From a checkpoint of a small mixture-of-experts model trained on Wikipedia: 14 layers, 335M tokens.
Below are experts of layer 8 (counted from 0) of a mixture-of-experts language model. Rows are named router (the router's row for the expert), down (a neuron's output weights, with its number) and show model dimensions 0-127. Each number is 128 + 24 x the weight over its row's rms, rounded and kept within 0 to 255. Numbers have three digits each.
After each expert's rows: a language model's description of what the expert responds to. This comes from a sample of Wikipedia text that the model never trained on.

# expert 5
router:148121105140125092128121107084119129115118115126121115121146142110112116167115123153076129111106141133103100147094165118158139112138125108119139134157167142121133155137106103180132155126132097123097157116126139124075084157111134144121164091130138106140138093142152117153121119165069141156088102171127131151080150116123107129120105119099175158123180126078135123169178152125119158151142
down0:138140126121119127125135169094145101114154091109161121098150157084137113081144171162082120127106116160155085110153174156115116114143154112127161155116067156156114078078171128119106132119075131091146119163126102152133131136149118128090117118151133148134085091104165101147154135159084130139144144158113198162105130189133134145140136138113151158142151112145124123119142103096127156153111
Description: Clause-joining punctuation and conjunctions. Commas, semicolons and table pipes closing a name or phrase, plus following and/which/but/where, e.g. "Potter, a house master," "package, and".

# expert 38
router:145087139124087166111133117131155100133103146129104143156103124136115126150147129154133162086106110115103096146101139124157110132150116148100132177145152138163145157151110079133129127124126118116121137130142142128111119171112143189133141086113163140125152106106138135178106131168113117143130064076134128141051135099124129147113120101147155098091128158157143116156123167137140179109146
down0:165111083134140094161134139151121143139098116096135123122105104113134135091146090107174152150123110150107115152143141158148150122156161147204090148098139118096111110127128148085141125093127146099137131134113124130162122102153136125097180161132151158126146168152126146160125123102103135140104163157122135146120084107147175084105141102087134166110155124100096140113097095165105107109159
Description: Table cell separators. Pipes, dashes and heading marks separating cells and items in tables, discographies and lists, especially after numbers or dates.

# expert 1
router:153108138143097106093112110142116094152133146092124085156126146124095146134160077155126185115101166153130107158135143105158126140150156115132148133118140147146143148137119093121108137096114121162100133119083145127139126161078137135147152094076134146091120124140156156124118114163078158155103099140113100162126136112160140133099101151122143157097140133130130101120128133132127134123129
down0:121144161134122175119157131122195146092110119103098128115163092126120138112159098133125116168127131127169134154149120098116093127132148133116160077138108161158149105083145109121107135170094151132150147143146168139127105140113128066127146150132097100078140119125115137123127159124106156096138158135145139103138093114138147112138139136151147122168113103156141088134128128107100136110144
Description: Word-initial stems, common words. First pieces of split ordinary words after articles or conjunctions, with a suffix still to come, such as affec-ted, com-plic-ated, dedic-ation.

# expert 29
router:147068171146126166114122108078120131154134132126096097151128145138120151144111119117099152138096118121121113116105149106128124080184167073110139139159164093157131135163110121221134163095165090116124153120132108171116105140116150163135131124122124086111158147163143121166125141129127148148111112130074138148091143130145135172108102132118154101114124189121149117153159120138113131175124
down0:155138083141124126110094135124121107163132141091157122145083112092164135129114087143121146124143092151115108157103126096149132117123095098127161116138125094116174161106107145143145160083158119140113128140132130128110112162126121133076137088110103138092095122141113124121110102182104181115182101139116140130111136125170102105117127110159157127115158160119131136067151132139119162112117
Description: Foreign name endings. Word-final pieces of non-English names and taxonomic terms, e.g. Acc-a, Marik-ina, Nanch-ong, Conop-ias, often in species lists and tables.

# expert 47
router:158128156126120108097112117075144132140131124112153131153129152102123152146168095147104115084109131171136119131121161117144070101143104091098145141138133141136150137153119115159158103113160112177125147144081154158130102121115148154138167152133132116072160112129154133142129138155127180121117131090100141123141161139134137141100147130145140111105161143112152099143135100134121139153101
down0:156137095068160138101144161145109150121159151105134132117148163131146113137161153163121073141142126154152114103165112134162154117125156108123125110196112145157100147128109143140136102161116162119130119101082170152123126122128174131129145140081094162158105125117145117123126122139144165132090121148095162112137118129111137115148144153106058112123115147144114109114104112120103152143143
Description: Digits in numbers. Digit tokens inside numbers in tables, statistics and coordinates, e.g. "15-2-4 ha", "1,0-33", "104°", scores and vote counts.

# expert 17
router:176105127141121168119139124066088129143117128141127115126110118130095158149109092095113129139103136117120088117101163086138126075184144065089131151143120112151131126160116102168161146121168102117107130138127094153138127150128143163159150141124154103143166137159158133147133138129098149110102108118074097139092127130156130147103105117100165101058137138107152137120136144183145134178112
down0:161120142148188102097112143126136106128119140085101117155151164118116134152081077142167155136106103129149110172135133129164138135167131142131135164134149158135143143136123144157155100121107167133118121084120129103128107199108110122127156127069144121116131121148140116108139125144102190099143124135168143137099086168162126143139127145154120112140145143163134130193102131144120159125119
Description: Name-ending word pieces. Final pieces of surnames and foreign words before a space, e.g. Rattr-ay, Hod-son, Mellenc-amp, Radis-ich, also word tails like -ests, -ine.

# expert 33
router:184090095140113152093126154085098094141137161138157102164113161106095150147144093145119135114112164127129099126126145085179106072185143097112113150093126083125126151145108108142157124110175100179104154131086135139133117155124117150148172116088118129107148145114129131158129126149128173127093125110128125147098139100134141146108129111139164080112133123134146106102116121145096140139106
down0:139141106114104125132141101149083094150132105147129156117152130112128096139097108113143112177108171130123184118128132142137125133151113158113170150107115127148132113129133133113142120094157113131144129153160133141163158142123169134088139146122127097103137132106056137116137128135114112116145125168140132161149159064138102181111170125169142178147141109150131146146102167103110154171078
Description: Proper-name fragments. Letters and pieces inside foreign or unusual proper names and taxonomic names, such as Bl(ood), Blečji V(r)h, Cura(ç)ao, trigon(oc)aulis.

# expert 15
router:145097147131133141119125086090091119129128163114077118124087150078113145165113096146107147101139141116110133132117167120117139069130113107100117191090181121176133170131108089169126173136159102141119174115124148101108123131109138133149148134134143093131168145155174144102113123179105150125109128147111149140101099082139151134100121124152157117114114116144125096127162148162128137145125
down0:122143093150117143101092133124131126154144107139111108109126121119078165146153098123121114111109164110107148099143131126083114130100090121128128135096100113142108135127114133096145169092119153113125093137100120123106155109152159144105137134142133126147110072114157079072125132098125150110115125070093127122154118167111109084128129133112103175112108113142135137113105140164142157143117
Description: Title words and articles. Articles, possessive s, pronouns and short words inside titles of works, such as The, a, My, You, Love, and subtitle colons.

# expert 35
router:122104121162144136097112121073123123127132172117128115131126138137108139142176098116107143108119113138117102151127153112142121109137162080124148147145170150123136125151103100169138131091174089123131136124082093153127105144085162145165138119109117118084153137135159147150142160177082176165075131172082108150118145112134135172118111154103118138119135142098113110146170131159123139130100
down0:126180159157098145076116140139124120121134116109099120133113166143117124096131109152100134133121140140122123138134151122150194158092149150106136107155113150132118127165127137140163092163123132105142113082147124147152103132145147149089118131088161150089096118155137106141097105106117121114139134133167132126135143185162140090173151111110116139134119128134134082163124126130101143144161
Description: Place-name completions. Pieces ending place and country names right before punctuation or a line break, e.g. Burkina Fas-o, Tai-wan, Louis-iana, New York, United States.

# expert 8
router:131092125119104156126102142123099115149102121139112116175087181100150168130172123143137154147104153124099102166086124098132135118115117118121145150143157134140114141149121123144111079102110132145115148096128115148107103127129166125146144160125160155108139108126166171143120127127102156105112090093086138120094127138158130134099085108125147110079145132078130132162163150146124149119144
down0:137131120101124137084161155116130138169109154124161115125152187120118090114124131104135130160120090154157147089139124148093130133150123152105151111128142117089123157124115148106122187107117137144089144137152142137074075108111116143125087109113148139136101106168131117138144150095128125147131099135116161157145115148095132133082039117122126132158153129115110159146149132199095116123099
Description: Table and article headers. Column headers and labels opening tables, infoboxes and article leads, such as Party, Team, Title, Clade:, See also.

# expert 55
router:150108159157124155116124122077102114151127133118079125163105143118114153118097134114100135136109113125126125129106161116146100092177080106096132147111155115152126167148107120173123154119141085112084172122137122162114114141132137150152148114133127099118150136154123126180119124146132164142104114138111152152110138122146130173107107105139157119121127164124173132155117132133147135182114
down0:122066122156121129138144121118106133088128120162126101147127125151098150131112165136112153149088175087151135136171133152145141156128160133084115142114125149160097160131129173103122124118123144099071129116121117096105141131169125112143141113126095093171124154145124139135144099127135138145185160128161146084169098144118129102158180163121142081137104124136110126086116083115087131144109
Description: Given names and name endings. Common first names like John, Robert, Paul, final pieces of foreign names, and colons after team names before scorers.

# expert 27
router:148121125137128152098104120104139113124085132086077132127095158113128162175150102142093122090147154135124143121116137126132123081121104117090162129104146097152130135155105073126149144116134126129112166095118111146133117149112116138144158126131146067107134096145169093133084093132103123146114103110117156164106136109127117106102134124148165129130171152120137131156147136117140140138125
down0:087111140170195120076064134140159164105129121131131106169120168120141096114158166121170101119108125121135120111142140111154132135180096152079111101102162137135166128169093073145133135137151123143141100150124095150123121103121146124127105127118107120138149141154109119116104127128162148153156146106156091115075123125110130114126115105143186159126178117179123121147136117130135157127069
Description: Locative prepositions. Prepositions introducing places or dates, such as in, at, on, near, during, plus table pipes, dashes and commas in records.

# expert 48
router:134097160130109137103124086119116102154115145147107090116105161130142136171141103141068128110114117162068074136119158087143155111171124138129140157144140115164111131131140140167124127120121119113130187144135119139122112151116123163167153109109165122137125111171135131132110136129087102134113111057120074134105157117145083123080114120167148100102124149088136124162145166143142131137136
down0:100101132124138148170135110187128153167141108156181131132124112092129152134104179164087148120158134068121102109124165126143135125169144144113090112153103112106134154122122109146120161140134150093126123123105148117141162136117131174136137144187142114136109143117102146115104115120080118094109147130137103091106120166125117116119148135130111127135113131107127108085126107128154112136127
Description: Pronoun subjects, line ends. Sentence-initial pronouns it, he, this, they before verbs, as in "it is possible", plus table pipes and list line breaks.

# expert 49
router:148126075150140130075093112104101079130126181113103121153083154092115120107145095154119129072133140186135128152122127111153106096189150104131119151106119129133116131160099135127163075135177108139104132123116169154092121142127158114144155075128111105091170102090144104148099110158109168109108121154109103132092169086140152130093143170123124112136147151132124117149150148111120131135121
down0:160111146130156117106087167100095128177125094105165122096132088104162100139095122103130139099102107147116158154124103136178120093102117135107099159137072151126123091115112156156123099148148088162117144141117167122139177138133105130131096124126115113110146119158130117121133147142160136121136106104153123170136136148107177146158145114118119129113104095130089128113096143131110140142122
Description: Apostrophes and mid-name pieces. Possessive apostrophes after nouns and names, as in episode's and Knight's, plus inner pieces of foreign names like Jaw-ah-er.

# expert 16
router:144071150178115105097129120129124100111131148119115084167084133134133135144138085108098148103099135137126140137140139077166105079165142073124138129144128151139117179153084107145143123085130104156126134123110137150129111147080153122149169159096136102079140124116133099163125143189113157139079112164088112165098125130139162138100103145122159133104120170130121121144151129139123134128136
down0:092170120151126117111161096121128125104168102163108143129108072150145094149136158095108112144165088114127133127136146103106100137171122125124154120199163138101106101079122107150121112115100113106112163138141114142123141132178179153132127098135151120117160127164123150171130113101143131135118095154097165147146081124126160166096124125120093159112115151131170094155162117145149145126140
Description: Foreign word fragments. Mid-word pieces of non-English names and scientific Latin terms, including accented letters, e.g. Tax-odi-um, Arc-ti-inae, Te-ks-tilac, Š-ia-uliai.

# expert 30
router:140117116170150133078109091104130075132137156101122113124096138114115112123122100110108124078108133164146113146125127108130097080187125113117139150136163139124118140207106133139147090109169082138116138106114124151111110129118143124165183112079124130101162129099131123157126125179133155135115126146141090119134149107137164144079109151172141100152157139141129121159160146159114147140117
down0:094085103199159094140070080131141103119147156116126102156157133060125144103095131111117113127115117096120128122104127132117134120114120142121134103079158153173132131132148120116121132093107096147137167155156135165149086106093110144126129112182082106117119153145114134161148151159144147092108123094172110180061150139125148114142135161113164098143111160081140113098117080160116159125118
Description: Non-Latin script pieces. Byte and letter pieces of Cyrillic, CJK, Vietnamese, cuneiform, and romanized foreign names, e.g. ДИЛОМ, Nguyễn Hồng, Bakare.

# expert 32
router:135103160124129155105093075123148120115079130100092095128098155124105147177118095127112139096135126132102131153109169110130161100127123130093133127146149111144126154138114070179148133124135119123118179082156106161104128134118108134140121097132138090118148086171141095114085157121113129133145097097118110162086124094141093138121104115180150110105140126131143097131132127129156135121142
down0:166075093125124180118154178084131087078134110093141084159130088134113132112118102140124121152139138109097151087118109114148115149140165171114100113114129124155138160146107115106137101108124086162145144132135091124162117100134153112119094129119154134126126117151115068127167111128108140132163109139132152150125138085088122153102104102134123121118171143154102134101140121136123136115111
Description: Clause-opening connectives. Prepositions and conjunctions opening a clause or phrase in prose, such as until, After, During, as well as, with.

# expert 36
router:175067141164124158064108143120094099131139188132135105188099141116112155150143104148140174130116170128120096128111143099171118081194149085112106145096133098135135145156099100136146145117179101154098157128133138139149122144124130140188145135114109138096150144133159155166145130173127185140103115117113096160105126115140139189096140129148149099125136138136109129134128128140104124142124
down0:128141125114145153137130092128140142127162114131110122111164112136120150112145117143121176101133084143119127154132168108079149092140138116155157110096143122125177148121119100105097064140156117096143145105123133154127133100133143146111141120120166138138124153133157073117150097130098164167132137151100120182106126095129119115143060140183135136114103116102094169131128119150128116150107
Description: Foreign name interiors. Middle pieces of foreign place, club and person names, often in sports tables, e.g. Din-am-o Zagreb, War-s-aw, Cro-y-don.

# expert 61
router:151111150135101159083108122123105117128101128100104127126133181108135150172137120141127132109121164126100116172091124121126128118131114122112139192154166136166168127133111105119139113118112101134126138072144114150089094140104116158116166100077175096126134093130164140139113112093105114153125109112120120140095129122147088125090115124151145125112165152110122115165182160124133154116149
down0:133112144105114116096158139144139139167120123150120134138167103084101151142139148092165160141153150112090143109126171174090113189103146149124106162138122110123132124122143109143132128169134115137151129122162128076122125161103096131097160138135141127090162114168143120128151087141101112145107117114116140114096130088106147087131181112097080165116143157165133126115121158141121140126132
Description: Table and heading markup. Pipes, colons, dashes and equals signs that mark table rows, field labels and section headings, such as Referee |, Shortboard:, == =.

# expert 31
router:152098148127103139112132116123129118136129145161097085143121155134123170159170097134091165106106134124123079154125155082168145066181126100112134133157146096158144144168084106153136161104160108151128162125109146140129101167094125143155124084087112136120117133145122114129124169116128135161110096072123078146078158123137134176114139140115135121113129145116162119100113128116105145135078
down0:111110102094163148104112142137128145130125086136128109089121137114166132115100130094086159105116134089093124093113080140108075127092112111122117112142141110116145098089131132105161171151047128097108134120116137086125149129150136085148126102103109160157162101120127105127093121120129163150125139120091129132128096177126144118132131130080098126141135134153139100163113166118122134111148
Description: Table cell separators. Pipes and spaces between numeric cells in sports statistics and astronomy tables, such as — | — and .434 | –, plus degree and percent signs.

# expert 50
router:160123132151125130121114090117105117131106113095112119131061147099102147188143135170097142130147103116098133142123161132130126108133126111085169150132149114154152149145105081150094129111142137133102177112136149143118093136127142124153130089136153130119151114173142142132103106131111139129121106103134116143132140101128105136108149128150140090100144122120148076124155154128166167140139
down0:120113138127120090150108128155085166116119081133110135120200153124143078118121166117145107135127134100132139091158104140112147114092098164104104130109127083111100134162102108119129103110138150147125094140119090171163153099176143095130074140149190122158117183182146098068097128081150078146165125126117136137085111103094129096133125151085094128115178114122145116123151138132116197126153
Description: Articles after prepositions. Mostly the, also to or in, following a preposition or verb in narrative prose, as in at the, sent to the, by the.

# expert 56
router:153112152122108145110074104138114100091104180104118134128082159099139125155129084124109130109126115132118140152113147143140127112124107127080152112114139107147131139147109089130151111117128120155088162129144137174083111148126155126130122140131165088125140090195139126134124124122110137147114110118139115148141118096133121126104123127122149084105150145101133109126143162140141159145134
down1:152109160133058125119150117115126119166148130106124174086117159154131140171117148131140175093153139139109128153137123119112129102122122169156146156140106111064111106127156105124146119155142128097149102163177155100136142078140099138155100082105070127091115104115143101143158161126133108079111086144170139118091112128104144140103124113132106110071119159135150117107113088099136183077107
Description: Prepositions after nouns. Prepositions, mostly of, right after a noun in prose and introducing its complement, as in occupant of, season of, sessions for.